config.yaml
d_model: 320
n_experts: 128
experts_per_token: 4
d_expert: 32
activation: "swiglu"
router_score: "softmax"
balance_loss: 0.0112
router_z_loss: 0.001
shared_expert_gate: true
vocab_size: 32768
norm: "layernorm"
tie_embeddings: false
lr: 0.00388
beta2: 0.99
seq_len: 1024
Below are experts of layer 9 (counted from 0) of a mixture-of-experts language model. Rows are named router (the router's row for the expert), gate (a neuron's input weights, with its number), up (a neuron's input weights, with its number), down (a neuron's output weights, with its number) and show model dimensions 160-319. Each number is 500 + 25 x the weight over its row's rms, rounded and kept within 0 to 999. Numbers have three digits each.
After each expert's rows: "comes before" lists some tokens at least twice as common just after its tokens as in all text; "gets" lists some tokens that make up at least twice as much of what it gets as of all text. This comes from a sample of Wikipedia text that the model never trained on. Tokens count by the router's weight.

# expert 74
router:511501480503463489526528517524470513497538498460466471496515472529463520506494492549515536527545503534488483446501534487528491493545501549521485522480488506491513497516475480487542474545527510542510517479485515472508508503494501464465477512481502496491466528522509505519501508523480539531465487493518509511526473497455530494515492496523510490488487523513466523503540495476484497455511449521482519465494491477528460479468550516510527490546488525504513547536448476510539527482482435
gate0:484474543463502482510487528508500481485466468508494502545508500490478519518496531519516489507518477497456502504515494451500522525495516505486534506496486496539539477515474501485457487466537538517513551488478482506508481530520518501530481446559516449503450479508538502497538510510543509505483552513495512511512502468524530516508506474462531504533516511530460505542509527497525495449520521492465472529510468495532482550527509459463518473498472466546510481468459485491474530505517442
up0:527509476469525523516509487467522557469500494470509486492448537505510466468502475475509511517479518518523509503495504560502477486523450493525460507516520494496464502456499499487492519518465484496493485503526522469528532471498510517471536549417497537482547528522469522475480507484497500464504454515464501498493513556506475454488499509519468466491485526484526495483501483488468501542477493525507501527464528507463545445483519522522472531508532510462470473535524543505495477465482528
down0:478529516529494506452550534505471539467531475494470481471503508475521494511528499506465483487536518476465491522523529495506508505539455517515518458545548493497464528488561519503470521517484465462470517500497537503466513493498510510486484492491489507467506518496466530502477523486479483506566481508496491492517529513462472517505505532463480482471518498549557490453469491507516509477499531549515498502502537513484500501435510515524475460489509530456524488517541502494514495474490459
comes before: "\n", " ", "-", " 1", "|", " 2"
gets: " |", "\n", " the", ".", ";", "|"

# expert 39
router:515481446524472470517522532532487530519509528462482469517515478533461503530521522523513523556518437535502473503533546448517476462511472506524476519491477504501509482518485466473525512524511486521492528478483517480519500532467516445482492526493511497466507514507481520513498524501481546550488468499502482503505479503504535496507484510537511483475455536539476517521537484479458546504542483533486520489479469480493479487496518530520526481510467520539522523504479471514501507469496496
gate0:477486532509510514493467512506479511503511476491513538483520488495476466500584512494527574530493501494531509528484511467484491536502476534503514474517484492479504499505474518491503521514490494501494543510502478499527434514518505450523483486474474507513497504524473497472513514484467562455484467501536478482518512466508507461496495476522495503517464540508502469550543504495525491473506517491501513467505491534457479515529475500494510468513488547504498546496511521510458496533488510
up0:539515522509489544493522536504458474454522462482476489497503567488461516509537510459471516456511507502526463537529496487496502505479478526502503525507562551504496508496514438557454503504512499495467516484443528480522475464508500475497494492495484556462500514480495505508471438531498506503485533506493505520498512547444489490488516523499527491501528494494533508477509494452490521485563506537504536543518484505491521542456517490468472510482515514495545493499494482503475465530490512
down0:511481559485467513507489536507495535474479489474479470488489505469502523545507456526490500418467512535544493543530463514508513476499518510537487497475512505472521504463504475550469461475533484490482500466446516502478473471506481474501496466486508543530489477534476499467466431473490531463513516500469499478499518476482516484544514493535512477533503516462518510518474461473520464530502497522491547531511496510486491525477507535512535501490496489503465505493506513508540509529487530
comes before: " |", ",", " century", " 2021", " 2025", " 2019"
gets: "th", " October", " November", " March", " April", " May"

# expert 1
router:503519493546511493512544511514476522510509514493487489531527480523498516506569529510505499533519466514472482497514520467502450468534489523526479516470465497474508486520476469482518484498543452493494508480490516476515492485452505470454484506477513504478480522556470515508481538499516513505489478492520494556510473468478512490547493505524526496468492518550473506535516490481497488515511494509481505479487466491494494457474535550511548490552476512521523526510456486516553537475458456
gate0:496489511503515525503474483469496457530480484485475539488525464530530492459504491553458457480477510519491513513506541456459481496516510567491479485517461500519503487463469489495511518467516492472469474554473445506507507490494502506494524517497483495491494537504534485468499480493474513545530483509506521532513464517568477481523443511533523510508506522526487516525524476498506510530540485469550524498488499472478516490517498476488494512513490509495471467526565487549498506517541493
up0:498473519484530507514474459504514475524506495484498548498512467517520475463501477537457477476461522508519540527508524455456459509545506599487466494510478466504482500465491503501481506500514474467488468536470483503504515473514487530482519481478485512503510496506549458466499501500487528534540488507473525544490477509550489496533446492542494522515485521515523519501503494504551478519539496471541501460514498477471507488502503473480510506475498496513461461505524510530526479522515494
down0:526514488473495512520503494482495494470501432507487465470534489506503500457488500497478524486520519528468514476500484507489486524498507485521482526495475507494469496519524498489533479480482529463541475476504467579491463469510459486491504509527522483468471487481500478461511478505479534532474523475497494494515503522557497495465529503482519537535474530446506477486506511518479505502520502453508499506521496516529502474496485509494491547533494501472518506523551444488482467487546523
comes before: " was", " is", " had", " has", " are", " were"
gets: " he", " it", " his", " He", " her", " It"

# expert 102
router:485488462528477482500513507525496516537505528496457487497527489507459507549531548508531494504532506503461492511516525476498481488506467525529480497495490522473538496539486454505518483516518475542511522490499546481527485502487515489457471531456491462475479511513469538531480545523501543503453492490538482508521497502453496514531489533518529494453488534510462482499515509468506528491498453521481507510466447477520471519489546540500524496514476545503487518505496486537484530504501502
gate0:515505510497511478498515485461496510487499533489448532516483474482498469467493503558545496511522463515480503505479463499519448507539542484528489514475508470525504494485507459491484499537505535502504511510500492511502471458525473544533451488501484466504512496496531529476521513502486511544510511511523500489480517472507481455508475510493482499550522477527501487511464504530501505488555511487476466540472490540479493501495517518484532527495443502488472486529440484538472492489473529
up0:449470527493488493498490478509537459513472519525511485490500517520481528503516484483499524509499538489520509487473503510522545507464478492517506476504514464479483479526491542519504524498506457482515496477507521499494505515493532483527513483467478519518501514522450502475441533498529508494498462515509498479525478492529507531505502455449513502460481527470519517494524503476493457499473508506488498458494507449492541460499541513518454524530514456500464490526539519507513477517528469
down0:465499506501522562487515444507494524547472513501477460506532494490510495470480545520521466521456501504491469448481527523512525488491499476471490450462497491477498531502515525462517501526526502540488504496513523492484517500526488488480527478483490546481532512524481467535554506465463536486521483499505548515548510519528504541482495507477522496479445544488494506505507471517503512472489479499485514508555528472471436501519471472512523505471493553496514508434502538572506535507541510
comes before: "The", "==", "In", "===", "American", "On"
gets: "\n", "=", " that", ":", "-", " \""

# expert 6
router:459480484518492494478538508523491505551525506476489469512493516505503518533521509538524515539521497532495487484528512497536478500496500513488472514515427518436565496533490460464535505529524464510526515486478523465533503536474516463499497528478513443473472522522474496519486518507468534530484465487522511499535480451487527526505487510522538467497438513503490474509510483506515509445506474509477516474486497497474456470492501508561492496509481533512526516521481492539530520464448463
gate0:473481476501475501504515487522529548556485479435501503454486490452495479506492497517534532491496486520472519489504484519502463553499468480505535498550533495512501459493499505481561506511506470506556517506511498533524518542469480480524510494505504490527486509454475473541458495494537503524469505516495521503560455447492502481532441481494504452502453465537532491493489477482479473454479462499505500455519470508505542512486522488570496483458510526479450485542500525547486492484509530
up0:479504514530543511520510493480481457482502541546524490490537465490513521469502476539474486556491546495505484498507502475469503448486527533538473463493489540466535516481487484516470525500493523456474468503451474467489495515531516515472497505539493523489511496479493535485518483503470471479506500482478527464470469555523482501498554543473532536479570529493461496485491488500509495510539505515472468495502528526493449503539484505480486544510516535508516488515506516491471509460541498
down0:520488471483487496532489530505513510526483530473504494490496517529483478493521470527487530479516472497505510428536526489524513491456497524513464507530521508507486530491508522478530512487537485453472475536482493516476541505500521475538478504515502542501495537476475551525511506495483519497484468461458475511493494474496478461546527504519495486516487522495484500475550485518490552544525550507507538529470492467473498517494506483487459514491520454541486500495540483443518517487483516
comes before: " the", " by", " a", " in", " on", " as"
gets: " in", " from", " of", " the", " to", " through"

# expert 58
router:470484503535467479486525522512495510505507496432471474515494498524488523517518536518496554526533478509483461499525528493518478505525510520511471517443464506490507499530481486484544473528526489527496525486496493519517478517441529506475485520500499456464481529496491513517468509507484528517500485472528484543518491493476497524496438496520508475480462515502481480526538475454453532502522474509481546480477465479512472473494529533484521546557481524530521515531510461502534499463461498
gate0:483470539509524508490532480490531500518477529494474473498456531512516503509511509528509490522509498489469530485526506486503494531531459493531527496491530507504534480466483473487466462520524500511519468495497464524485553529480502501458472491486451484525498534499509438509511489513520495494476494523510502489564503541514498439464494532488510537489489510467500491519573464479509507474507516516523497460530495478534519538499501462453517505494498535518515511499527495483460526507510491
up0:470460542514511518502528522495529502546474493491454488495484515509512530514493510526480489517538461507462537458540507511467496502509456470477521527480529494465484501516492465480473482517541496541505490488495479522506526486522498519467482479503466488516489506466496445511529490516513481508489467506513517501550515529514490470458495539464536511465475487472502506530541502510507477453508503480497513470510485505548498552488530486493498514477491505519502498505511492496452530509542475
down0:487483482504511453484504483533482471498481508564487478507492523463511531467514547491511477480457507496497486509507512470486487546514525518472494493508491514506528490503486484492536503501476493524564459502543537534497477512502524503529457437461472500463510513516459490518504543490467459471465493509490551471432511497521498496472496493488506508511472530477479474520506512530502468508489481478455520489539499468491534461479478450497493466505517549491542471520514513494523555479503476
comes before: " |", ".", ",", ";", ")", " /"
gets: " 1", " 2", " 3", " 4", " 0", " "

# expert 11
router:465496476509486477512502520516494507549512526483482480507498454517477514506525507523544512531518463542485471476508514486538474483537480481539463522491497497459508484541487506471512469516534473552533514510490529480508467549469517484488489540478495498464470535519480500509488550511493493535477482514510500511525484442511496491503474507512522439479478518512480501499498443503508508496497476541478532454473477476502486484488544506515491494523487534513532504522497473552559511488474471
gate0:550534520479535553491464473487509528548504511457477472493511491548506512520448511501520518538497495481521489514467487480486500510528480436505506523511490466489497458458486534478574485516469489519526548520518490488475493498503489487527429504486512482487474482502489464486472501504508515541477508481531476516518488449517501488536498526521471498531514454506523488487498488487502465502484517479535497481480482455534459478495529466477487490500514485525497498512565506514517468475493486
up0:521527504503501555505502495479526525535513509486479463513519496565515489529461500471522512515478515472512486484464472473510495507513465428512495520517526476465477477479498510469565471506477459514514510504506502492475500516504494475521404518463510474492465501497493485469494515483502495520502510501526475510501487457498541494524486536521512501520530457510543479508490504484509481504463499493540509477500461475525476457508518476489489513501519522525493498501577508511508474489476483
down0:496495496554534484492549456533510494498493444482510506501474494484509479459506479530492489469530493494492497519518512531490498503462500480497468474490486466505534518520476456466474489519517524509538507505526489510510534521477506514484495446433550535488469486495483466508473516523516522469509470502546521507475529510449505506480494516489508505461501468450536508506520484544500479500496472534458471540543545502497520493482514520515500511507507474458474495521467549510464475526499526
comes before: " the", " a", " in", " to", " on", " by"
gets: " is", " of", " the", " on", " from", " located"

# expert 126
router:485486479524513498500504504552447527495530502493457473516537471529485504529529502546517523525546475524483493485517508470538485481562519496533469512490478513447523506525481457502508482501545466503526553495463511469509493493452522502458493513507519493498479514537500537520465486494471505550485469495528464540537460438476524509509498515514504477456488513526483482521539468503490512486518482571489499451506488478530482468495528522510490496495490507510503516517485484506535522476479472
gate0:495525483492482509526493490465439525472507470496466504521536497499530523485489524462462476493452488518533492499546483494484529507516530489508512481512537526518486498472507515572498470507460497516499509470555509519486517481470479522517487502516514452511481505508543484516486503495519545544499488483473516491507443498478518503501482467463439476517524482497505451505526503462484520501528519518550457512501513525470463524500495490507464511516519474518483462477491480509502511481538490
up0:479474502487453518518496454496448513479495481483475459537493517490526489499473483482485516503543478486515469491529467486560497527511520513506514510449516495535543504463485557521486471480494508493492511499527480502472505464477487507522450514517485506530522497472456493529470542485537503534494459519494505502505469519511563526528521484473447521509508491490516504526528471491521531477509547511483496503497472520490521530508542489492541486481462492514541491463473528485463478510548496
down0:483486498497525476509538548417496481499475481472448516464518499528538502517491534487512498502508487486500487496488478451505520497493463441525447477520536466484500479488504507504498491497485527528494489510565513539499526465502510460483494488514522469497497473468510508499516565500521530495498484501493503453501542505498506531540482478531475468512549513539480512532513533521513531490464518517489504467516487507507511488513456493501451492515519475513529503493524557486496476508481495
comes before: " a", " the", " to", " in", " an", " his"
gets: " was", " is", " a", " won", " became", " as"

# expert 112
router:483483456513500496495540531546500532532546529475476511512505493528509500512509506527505488538543473521485457492529508496526476486530516498513514509513488530493546461536461507482528479520538452522515537462484506465529457501482525495475493494481507461465483513515498523526503531514454527527482502513509504508527492495478523513513498498528494474481464521499493508496513451498499504443517484516475518482472479470500504458457531488549526505525500570534529508537489487538505495474480480
gate0:540488522511518484504454480525456484520511477493451476518513474541546501505463504497496519460550470470479505550527532497496515500521534456489445547505453525476488518510485521493515473493499517564494525538519513520510494515510514547518471504507453485493502523506478517523517494492503495507469501508487504520454500526477481483547486502489481506525511508493462492490489542471486500515502477518502498535499513506563512499534515481524471412545502490514523532463491464486481486488515520
up0:505498509528492513498533537490518483476479537512569486513482519448437497536509465483485498538482556520516532482512470490468504480483461551522477484478540475505510486503545494508492522505480513471526443456500499457487540469471510480483531506504508480503502490490491472482526498487538488507535499531467514488526480454517514509447487501502488488456479489465513501504511476532506501485503532500502503450498531513486502496464471542454492524469475504496466460534487484506502524449490472
down0:526464515468457511437471575504494517503499508545526524536498506504537525513544464493481476496448509495474489479471538469546504531506515494491563471541513516487493520473482457489523478516500499483468478511451517480506483502508490506481494503494492499510517472514474468484449537532531523528522523505469513464536491483509521507497494490485546486538477486517507527491491467503493501512501513476546525514477497486489470493506548453481472492491500508514510497538521478517511495463479495
comes before: " the", " a", " New", " his", " London", " San"
gets: " in", " at", " the", " on", " to", " of"

# expert 107
router:483489499503449459498503564522482508534518505494459492559508480499469548539518529535500542530509459499489509483517537481518489487512487525513488515498504509477514484510481508479538495517515498508501516481495542487496471500465530512481472507480525458491453537511489498539489553533498509538492495521506479525525473504471521516517484496504501474508486569518447498521544480491477495481547520517473540506489471469548477509501530513500497488518464521512502496500483460513530527448467494
gate0:502457535445499473519476464506513543481481484489505493500481468510463544521510471475469492486509505525529515489497518483493499482517508500463513540500485508538506509476484478520486472543490509497529486558484552499542536515513510502504526496532517489485485464505518477511503512495513535506533489500476551546472543496514518475493507506514500546507453509516512496497470481488515523478501492479513521513464497517525495523492470520424492497505489532528501520475486501474483518506475491
up0:525524471543496476489484509512500466511520522512480518530531521535550504525535509515522502503436489464494481481497476517498479476528535490576464475486510515486520503495548508462516527457480485499457477465500499474506464507539432451497507475523474517508498511468486515497483497486470484503498526521543498480518537524496481518499460523502443479502509495498464495502494536518497529518482487494547506487511465465500541500491509499527524481473455499511515471502535431517495508471506518
down0:472553521528511472526478490521492481512545483511516482499512529514463530488555497569531503497474476493492493522457491470470521506517504492526525506491514501534462518473500494464482499562478481506491534523491489486473463555509469524505479459500496510483513511506440491490523483515516530450441508524468522494463496439478514541536481507463500535476547524495534481510515470494522485547503507485520492514486483480534482475518495534507548469522460475462535458495485487495534493491528474
comes before: " |", ")", "–", ".", " m", " ft"
gets: " 6", "1", " 1", "5", "6", " 3"

# expert 25
router:502513451511499482479511532514464533499490526494475456519535463535465535513494513482486495562506490533492498475523507465511474470510488565504495516497505534464498488511502469469527507513512501516505505480487502498486470526464497485501475512486513480486473536540477543512495529515487507514443470501502519504563497499467532507526447510503509484490494526505464524528535505495480577523501451513495543492486495449517502437471533497520525504498478516484491503516473483527500507462497495
gate0:471503504515501507513514542485493533492469481528527510508513477500520500493541518475468432535495519507468470502505513506522498477487523522492508503535473523534479519507504492487512469482487495497469497508524504482465493499469439485464477409493445521533487547487509530514532527526500500443465474497535493497541518482459517499495487527472536514500511511464482533464450516518510502506504499486507522477500474492488515482495462457495480499547484478478492513475461488476511443490506520
up0:495515489548466480496504481490471517494500502522556487483522474506498497504516518492471431550493490509475495467475507507522479496483548554456508496536496494564540498518520460497499462473498486474494529492527485501492471476502468470488479461502453540534468508508481502485507500548513508446456478507477525501526468488483541526513471537506504513519514484464483524467478520517513551468486491516485523462511527487513452524546458475503503509495497495427494504473463479466530468493493502
down0:504507519482484466478439530502494554492504534508469492447513502494488492501501443422545476485512483478509506492459489435456485478506491493491519540444520466525528527528504527481478481479465486478467537526526443524470542525541507491472539476495517487569527515515516507448502535485510501544522501501499506457510492503534452499500517515540470514462543499475530515491459513502521516493498510486537518512473532442477466521525513526541459489548542507502495528452499505509501490501505469
comes before: ":", " 0", " 1", "0", " 2", "1"
gets: " |", "–", ";", "=", " Genus", ":"

# expert 78
router:458463479527506487513527506535477532519552503499455478530527483530518535518515528511483533512530475543498496467508527490536500501507497512524483504463487507489512474520479491485545452539545498526496533463505517500522449535487516483482485512509496479501472525534479498522476523524497507513509487477514498523502483434478510485509488512505536474483482505524442502549522488483487509497517501506493526468472465472514490495516518518518513539537461507526530518535462479523505536497469478
gate0:506521489486526453484484529485505480539497497490530552516520501519480476497547496479498449496483513545488502517469478533504516503498478511500504492481534518535504485493476496489519477496513499481462499494493485485508441492488508484477544486508488483513483493465507485521559525496508519503486555502512461505506499509519517486472496522507522498492476512504522531528482516551480483504506495525474501550501516478400489511540545471542524516536513471490489479494487475550466498475490538
up0:481522477513545473495477504490509473553506502489554543510529505542498484518485467491471484465488513524501508494466493554493523462513477494473487495472512486521497498550482503467509498473515496530487490511511485526480435493494514492454515509482479480521518499506494486510538498497523516495508502516521494498509512483490511492491513506499571501500508490491513549545494483545474492503472477521471509541500522493436479528531531498535502496523525483499475456534522476560442520487495538
down0:426499486528508489513511498475471466545499496524453546482502561496517462514504494539494503476504420500521502467502529472516493510507446485503486492493527479474478534530525464544494471481516465520524502502506476545492523479533522526507500469541492499500510548482463486542509498560519491518500489496518515466537497482485510470501522519473509420499542490496519486500503542506480448520472454491514471512516515505487508520471482515494520449528506483506462506505472475470517522489510491
comes before: ".", " |", "–", ";", "°", "%"
gets: " 1", " 6", " 2", " 7", " 4", " 3"

# expert 49
router:475517502544492469495530524513475514524527533485486488499514477545496516548510519524553523519539487520454483473509523496518497496544484501490469544481467510456546476567445492483516501522523438524501531505485524483542491521501531492484507538479493477475448532518471518510490554495473511529468513525512484522519498474460558507509482519531515485479480509493506515524514475488461498468510484531491511479484480482496471462516506544527515540512507524510540526517465468511527524490469473
gate0:474519530501478501493517502502462526468497469535468485495465471500513513475516511498496509474503505533538524463441503513540509527504477493447467524474535545494465528530457522497484481491501493502516494528498483536473527516483513493471492555488527466513465504540513478471499489493480511482483477503477460474512485487494500538521531483491512493492485508480545503519487509502500493505511462513524495569505506526486518483495505544497473553492486551509506513498487491457497473508529450
up0:514484485472541522511482517468501496528507535437522511509531550498502486526489500526494494524487514479489479527560490503487488476484518512544545480512463440513524475492546488493502520501497493492498522462513504453521479487511475495504513455519467533489535477472467515496495497517512519496511526527520529505491509509516517459518472491514474491524507482506485500464517482491531523485494549473481496443500483500506485535516488460501532463516528462504498493493523534513508505473472557
down0:515465484449472534532499513501482464540484552554512500570533489532515511506527490502474486493491516476536514454445494471526524487530562509412478513539518507513531538458488506511524466495493517490492480496439532529491479482502494487494482478525507479502503493504499490507485511544487511512470515498506497502501543484518514488492451456505466492487508505518491525482469506509477539481514574494524509487511475515528486479507528486504478516511507509466498489543494501504481502490483487
comes before: " the", " a", " his", " her", " their", " him"
gets: " of", " to", " with", " from", " on", " for"

# expert 19
router:493477483527495463470502503516504493522508489503473496539499485522460547514488516507523537533524475499480486496523514459534481473498513508480464503468462498488511476512484502502535504531524493509508521489474516491522459486469539464475461527501493468487481497495501525540462521507461540538501462462511492561500482466485525508514458497533542484493494531481467539543523451488468519492512480506507531485474458488474502480498521505507522542515468520526517519538473466519490501471459511
gate0:472460503527554504465511463475482447457521553467506458496514498485485498470461511555504465523500448488493528510462468499517467512492529526491515510513497505542517525509473514531483477526514486524522504505492475511505470497546464507498488527447462506470499507482521526508486495514497518452480494478524468514495499512493525565438514479512545490482519511511524500489457489527547522510502502461495526480533496498515455463464482481489497519509493489494479499497503511490501473486482498
up0:503478524479610524481501484478517452489534509477513487473489523487476508504534525553480483534532471529456493493487484480517486515493547527491510503526482482529522510474459500499465471531510522498492546500457471507504471497544491497485507503467457534493509495452496541524530476544485519469449507490497484529502480444514515540470511489502562493525542530505495484518475498511517498513495493466513531449488467468490479490482504477473510507519473491503476494508488485506479484470450508
down0:507459493471481548486464485473557519515504521480528475517486495468487490495507527442497507484481500495489549556524485507497517531526489528483489473510530454485500544482516507545478511497516511502485476527510501507525506487489500453463502504494469537488460511500462508508501495509478495513494492456472490484510514490494488459485546487544511518485567494498493447504466500530512496475509511452560531500528485461511468529459514503477516503505490481517481500512495478500492511462459512
comes before: ".", " |", " ", "%", ")", " ft"
gets: " ", "-", " (", "2", "0", "1"

# expert 97
router:471483458500503475526525561530475522530506518494500472510514483527503496535528525519530516526533452507473505505513544483515493476508486507515480522468496513514516498533483491480541479529524477507479523493480501494519471538476524473483481530496495457476488529504483508514469518520485513538496473535531483510514471493503511490511465499536490473475457525497496521504543481500460532504526501541483508508479491485474451506498512517516517480524464527556526520479469470518499511491490500
gate0:525515463521503515475489514522530477486495531495504494461552473525470484492475524502503545502529493517532490514508525535486510511505511481501510492462518487497526534511467509548511527493515518485518505544475530453503505495497467480482557522486522484526535502491526528530490519551488501529498537495474495472503467525519508496540473517517484525465491460512527518525497482499517473503461497504478518510447499471507524493547474505437465459523472520456519533543466491514520507513500535
up0:513512460511515507445473517521542483478495544518509496458534454532454476484464531496484525519525488492512520499513512518476530517491518503507522480458529494492493525523466508531504549487498491487538514527501511475485505493496473485481578527485540506516557474484492529520503498559502494534508521482467507461516462536525518517542463502507479512452502487498524482528497489486519489519473498510485520502461490469499500483530489512451433457516484504443530515518459496507499501511508514
down0:513530494489550524473494519520470476497536526514519552540511531534495525502482499460527438510532500518555498511476506481508479516532529496501475501520484455486453490507491491529487501523544483513480507519466505497528516493475485463470531480463499538527520518505506497530529547520482496481492535461520486499471513524554545528522471497474524520532499480520540511482550547514500522520486518475489506504488487483510521518506505524467481437509470555529516460512472508528458517455557508
comes before: ",", " |", "–", " April", " March", " February"
gets: " March", " January", " May", " June", " February", " October"

# expert 33
router:483509476556480506490512514527471525521535532501468480500508472495466519531522504531522515519498461518484451467512504448528472487520478495493460511487457523465520497551493471499540471530517492524499528474499514489526462488481507498476514547487501495497479512516513525498481532477476509525480480475529470560503493447474528530509486512513547470483486532501503521511538505480504519475490450512487502474503487489507496469477508504512518492511499521538505496528466479541509524496482466
gate0:497510479470471464522531502500536533484486539473454450516504511525458505504524463545502498522468486524503461435470498542551466496509451467514500499439513503499518475500486488513479497487477501519454456483465533479486476507507530498504513466505486523506507500476550509495478520509486484495497484447482519490494493502522549510513490526540493488489489510517503520484542540534470512502483505475543467501495454487517520505518493477531525494472500459490478527489482471504496529467521506
up0:488517496463472473521541491506520523467487533477465461490507498523468499494522461537483514542475502514497473415459480539559481495503452462537505500441523506511510496501493498506467497475487501517456460497473525479488481503493547507526510464507490524477514496487537502484487517479491483498501486433472539471503486503524540514510489519517460492481498505535506493501526548534474512504474503486557474507509468489520527517527497479533513485474497458497499531493475473482496530477499510
down0:487530498505478495490488479483540480511543505514499480482515502505547507511445490536480493492472486515496432484467486503483534485495521507462508491527479476488506485461482492488549533540477511496504488477526476483529481431514470528508537474489507472510474486479537551502481515480461488490495494426482481529514501437499465493478489497490513486511485525515485501494497507495462493499506499465504456532494451503521487539541485487519524487481533496456510462468509514482498507521562486
comes before: ":", " a", " the", " been", " to", " be"
gets: " was", " is", " were", " are", " had", " be"

# expert 61
router:482500470512499492513539538507497521520505507497478502543542474529487521512513519508515513510527453511448499496518505484535491468522475537492450501489487504455514473527462462475508499506511509505484525476484497486525485540447522513477483497489518455483448524519515541517474511536493497504452471497513497494513465492467540515514461552498532476508494494494491520506540474480484529526525474552485523450516469483485476488487504497531497486492459524526521521529483460509502523441493460
gate0:501506485508499539455473484467513490461490483530512452519496503497494524505526485478515519508520530502485496475468438431533526492520502457497494505541501490491499481489491525496507535500481546486505522489490526444545471538448535479478497496479511514461488476505461490549459498508507478478500525499500481504499527500513525542480482501518505488479509513488478522498436526519463534512504502533489502472534501460471498473497530529531537478437526478520484482502485512524503474491449479
up0:513498474528485521453468496493509484475508487526493460521477515491517516509490489498502508523514531495522468475479436434516538493532545453509485527535487492499501467514495525493500533506483571494491512495508510465534489520452515481475489478490517517448501482500461491545489476524534447499503530498493496498507509512504494527480498497498508495486518513489479484513453521483448521518492480539459496473521505496480485465492514517527526501458549449547501466469478495528498470491451513
down0:488529457552517560505484505466505502490454472496452533491480494523507493486514461511557514507490492513525520483480518535457496473515458478516504484520507507489505524458506482471489478514525501494537498501516527486502530545529491497493478532493464515480495482510496522497540505517581483483533514493526490483489515489476471496488494512470493472491546479500515521478530516482513458485484433467467495542532510436470488469472476528490485491494484547504513486487495528504502509525497504
comes before: " 0", " ", " 1", " 2", " 3", " 4"
gets: " |", ";", ":", " 0", "%", " /"

# expert 111
router:489481481507479504493548506534482517520498505492475492532521468528476533532521517510524518488501475519456493455528530506549475475507446516528500512490495542504510450509476462490508474539547456505509520458504516501516467525477533511481503516434522482474480543525472528513469513536491492509475494487526513530524476476454496512530518516505503468480476518529461509529524485481455509494513485527495525470464497461514516496497521494527549504523479531514505511528497466533499527484482486
gate0:505479495571511511524507487505494504497493527477514523456504472493500497476472511464459428454497534529508542484503517502494498464458471534497502496500513482514503500531523477493509488529501478479454518486535527558529502488498522482461527489475488532495473524497470501479461504495489496517545532508511489482536458496470503484519547481523509486500507497471464527504521492454519501473467492485498471511475542513545469524522476515508481575548502496506490507505521514550465546513511526
up0:492461497572524516514494481508509506512497523469504515463488473486503492484469507479471425433498544513514526490504529487498503464468462542512516498496507488523494520533529475480514491533489473487466520484543528561553502504485524502483518498490486533512483506493462497480473507485486525504543521505499493481525463499454491493531516492521494481491490499467468531506521497456526500485463502483505494504453550533554465528521476509503495562542512495505484499500537511537484557521512527
down0:483462472448511572478485484507504501494482499470507499463522454485505507509529502477476499492508545557493530535491512484496477507512512478450504446531485511450512528511483507492513515481467484450507490507515543501502527491519488542509505515498476520476482496498554492491507475494484524518463517505464494523499533458503493526489501544495489482507453525504464505440485502496498471484543487487479480483519470499494517501485503528551491524530522472500511487478544517519474522535447459
comes before: "\n", " \"", " The", " ", " MPC", " +"
gets: " |", " \"", "-", "|", ":", " The"

# expert 38
router:481502493530480469506506507518447487488504503478462480504517472520475504506523541522528520546521479512472512497531498473507470460498494489533485492500477514465518468520465478480542496497529483522526537482498516501537476496498521485468490511487484459486502532528494504497483493492462512539467449519512509524556499444489506515526505494546536468486499528513498520541531482477482500479505459539486533483495502507507495473481547527509528516507485544517516497529493460562513520461489443
gate0:548455459517471477489521512469538492528481505474473477471463466504495476494472459526543468483505557474494535502468516489481482469511502518528505480504477475519512518507499487452516485493521488505503506521536497499487510558472478475545479505485552537519529498518474527499527454447484539507530504510466502459463527486500488473496521500510499526517541503519450478508496513496483469480469533515462527516502483495483483422508499546503516528533485481522434485467473532520503480490485488
up0:542464480548463507521513527480501499518502513495506488478468440514488472487474492533558483496506554454507533488475539481538476472496498512507524478502483476533507516530493526472512490488486496515488511500533498515496491546503458480535500485527529522502475521479464513469491496481456532494547474535482515467498523498523493475530521485526488524541560484500475506506549468501508484505484520475467544477504474505467495477521483524514531545529517464525471485506409536540482462477504505
down0:496516465496532530472488528566522504503497521534520510492486449494492475514477487490509526543506504501534494507505475489488533542469499473507474451526491524462502496509533493505478494538504509447510484457496463479550528529487460506511475481521565530442495469482559517453478505522540516509520515474468463487488533462483440521471504485522516478535462436512501525483508478520530518516488522522513501482532472499505480475482471477511484467520511477487478456500519550476492510518492492
comes before: " by", " to", " be", " in", " on", " as"
gets: " to", " would", " had", " used", " can", " were"